python train.py --experts_per_token=4 --d_expert=64 --moe_layers=[5, 6, 7, 8, 9, 10, 11] --normalize_top_k=true --norm="rmsnorm" --learning_rate=0.00765 --beta2=0.99 --train_tokens=201400000
Below are experts of layer 6 (counted from 0) of a mixture-of-experts language model. Rows are named router (the router's row for the expert), up (a neuron's input weights, with its number), down (a neuron's output weights, with its number) and show model dimensions 0-95. Each number is 500 + 25 x the weight over its row's rms, rounded and kept within 0 to 999. Numbers have three digits each.
After each expert's rows: "mostly gets" lists some tokens that are sent to it at least half of the time; "comes after" lists some tokens at least twice as common just before its tokens as in all text. This comes from a sample of Wikipedia text that the model never trained on. Tokens count by the router's weight.

# expert 164
router:526487513468497464516520541483500490497481470520498491486482451505509506488538484508500511489471476520525475475512495516508505498476509511537457441461532434497498495526472485462493482525506478487473493472487516449463534494528485524484527448533532469485495527477505499542463474470494493541
up1:488455465510509515496486500455486498505518478496480431517459516499530500504501466533474525516470547492471496512536485522484520467485477497521456509500514516469474553469471550484520469477509520506507500467527494558511477528509495525471473497496472504507489536524465511476473498517504491448
down1:523513499449505514519486534511509509529517503510498502515490532457521523524490472514462483492472481446496473498474479489526521472484458510517482468479523534521520574497479504541508516504541558518504457495500521518488487512507504493497443523488512465471500544503487490515534520470494451530
mostly gets: "south", "Head", "Green", "North", "Wood", "South"
comes after: "the ", ", ", "in ", "of ", ". ", "; "

# expert 222
router:514483503479493477522529523494543435485483486486523530480491476506514504486560457509489478494501456488498459509509525568499474489496487502528531499492531461497471461487483507462475455479487507474470484503484480501490518519534500536464531484496508522545512528524512508506494461479486555528
up0:492518508540490532535482478549549483505477479489506502472458483500520521480518514456497513446497498467491511467477509543517564459522502533491514513541478518486494519521513498499496468547455470475510447502515489481492503523480509530492533518500555524496523461494462498490525506486491494490
down0:512519482487517522467491542504481487454504483520510486491529506475520540507468544512467502514471521490501534528533467533512476482542497544526513480493470524544521502476470496550462514509514518546499532492501478502504504500466484513462516483501491469501520455527458464552454525525512512494
mostly gets: "July ", "August ", "September ", "November ", "October ", "February "
comes after: "9", "1", "3", "4", "7", "on "

# expert 141
router:509474533456523464505529550469527447505493441535491503508481493508510504533500500499488492485476470514514546504520512566517485510489489523516478472497561498494441483516470493484493496496510488531483480491510558488472545508532506514492488448523546482500509505490526468520495493482507500487
up9:514521524412528484482559486500480470482511533525537496504465504489512517486483513511499524448465508470496544527492509471494468497509500471487497489471526521509449503525519462517545478522475503495510513527519536503491467483492509534470480521521492492482506515540537535492510460491465500522
down9:519547494473490459483502520527451516500513525458474536532462526513498500481488478524504493463464506454523464494503481542485506514510457485528521482480506470467530502506516473508488473519503518495499505503530473528543491522521521508470468578519476532507525478473520513491502497497472441498
mostly gets: "Sar", "Som", "Iv", "Mel", "Mil", "Sher"
comes after: "| ", ", ", "of ", "in ", ": ", "- "

# expert 159
router:464510507521487491512568527474513488489475479493502490518484501498521513486529482500504493510522527549514508503498516547510483497489480519525494508488529469452531521467519500465516495496481513497469465463476501456416496482538548526481491505504547501499482534489495510553491511445500539510
up10:521523503485453484486544545466470506475470501495494506514515483492498486511499469491516523465524451508560507525497491490493501543530480515524505524524500475470522512507512485466514497480478533505490525522448522490433493526453507461515468485500522498484504505535549527530524495512473505555
down10:461454511500522506513458521543484481508513495535501525524468517538511501518475513501538514488522510520452525525481501500455516502468492438493502464436476498531517507470478533521492483467484501487490520480531458514525531512533508491486513553521475508520455496507522474487489499522534480535
mostly gets: "201", "196", "198", "199", "200", "202"
comes after: ", ", "(", ",", "| ", "in ", "In "

# expert 53
router:489502522467504472519507544515495480493487495499502493507481450510508510495549473495512499455492467517511483495530498527520479486506498500529446444451538457488496506512481486460501480498462477486486479467499522456469559497533490518491545464515527476497490534465480474548491475483482511538
up3:487492518527508498515488527480496467482497510493493517535507559498501499492523532508513498531499497490493545571547502541511510518513498499518448475496501501508510507530516547462465518488441456513492473484520515468455486524524487513501496479516508516504522486517476454551545454523477503530
down3:514495509502495525506483503537501462503545523507547481476441493505521490518528518525517477536502527499512545477451505471486498498496510480538538495510503524485499479496552425537502501509498461519507512480525535523495481471519516496506452473478495566519536504521493493478506521453481507497
mostly gets: "June", "March ", "July ", "April ", "January ", "November "
comes after: "| ", "In ", "; ", "on ", "in ", "On "

# expert 50
router:486482491474501453511533512517505509497492481511441540472478482511499478496518518517521490511459515495519511526498494493514481490506498483518446488443513483453522470478486475449521494482495524504512487486459519455462513494511500556530480486518571491473484528483476494532479483450490529529
up15:512511449560435526478504513515489517488497487497516479525473485487442459529504501477480500554540486511484531507510520515531542507495458472500505465504473513533517530501476504514494493530492490510497571504525517496502497510506529508518468480494492452540499511479473506483465552488494477485
down15:500508495497499414500497502497542496526493481532516496526516554520496532524502507510529490477541523519459504485508504498504541496488539464505460469505504527487530512503525450501533542553494481490467505515493456471458499475468508477497520519475492458490527526469522475483502499529491463511
mostly gets: "41", "61", "32", "82", "63", "51"
comes after: "| ", "(", "N ", ": ", "°", "; "

# expert 69
router:515488501509503492514515576483498472478500456514469509496482510520536501508504505501500485486481456548533517498516494542520498494492474520519450435492550491500467463512460463471528498497509513525459499513502530472452550514531506511486488481488525462506493507522526488513479464449497500498
up0:494494509500535483524498499538495482516511497520442483501520461503515470515532492476511499486458485534581510481486520522504530501525443492463486484518482464511455517510469494501478486481509491531481499481472463469455520496529519495489471559481517521516491510487506527496464470474546477471
down0:520456516509484476502485488497497509495466523522503470514493508513497528478509470498493527496489503467486499503524547479489449532501555532524480559528536507497519510530483526498502454505536542479504508538516512558526467495466516539479515511540514521495491506503508444461505506538540521468
mostly gets: "Ir", "Al", "Fran", "Bur", "Kel", "Ul"
comes after: "| ", "- ", ", ", "of ", "the ", ": "

# expert 252
router:470514520517504485512550530453491482501478457509516502520487508515552503516526480499488494512525498539512494494488527554528481530467475510531463501497512478435532503473504510487536497499475505507501441467520499467456532484539523539455496505501539476477486501504478520535492501482509546510
up10:500512550531471466542531523483484513515520464467503507474552453498508479474468535516531462461492465506528517518463455500486496488472495485505507448467504489499509466495497521491536510494481538518509516523502502466478496485486515480519555511488544477527499507514489462530466525453503517509
down10:469507510467545525500496506490544496476488519497499520550493508541514528527515495495510549512554560500498499500507490519491529540516486508473476478503512443506461491471567496511492484533491504454445495470480493524475498506489523534540504472508510542498485461495497494488489489476521536480
mostly gets: "201", "202", "196", "194", "200", "195"
comes after: ", ", "in ", "(", "–", "| ", "In "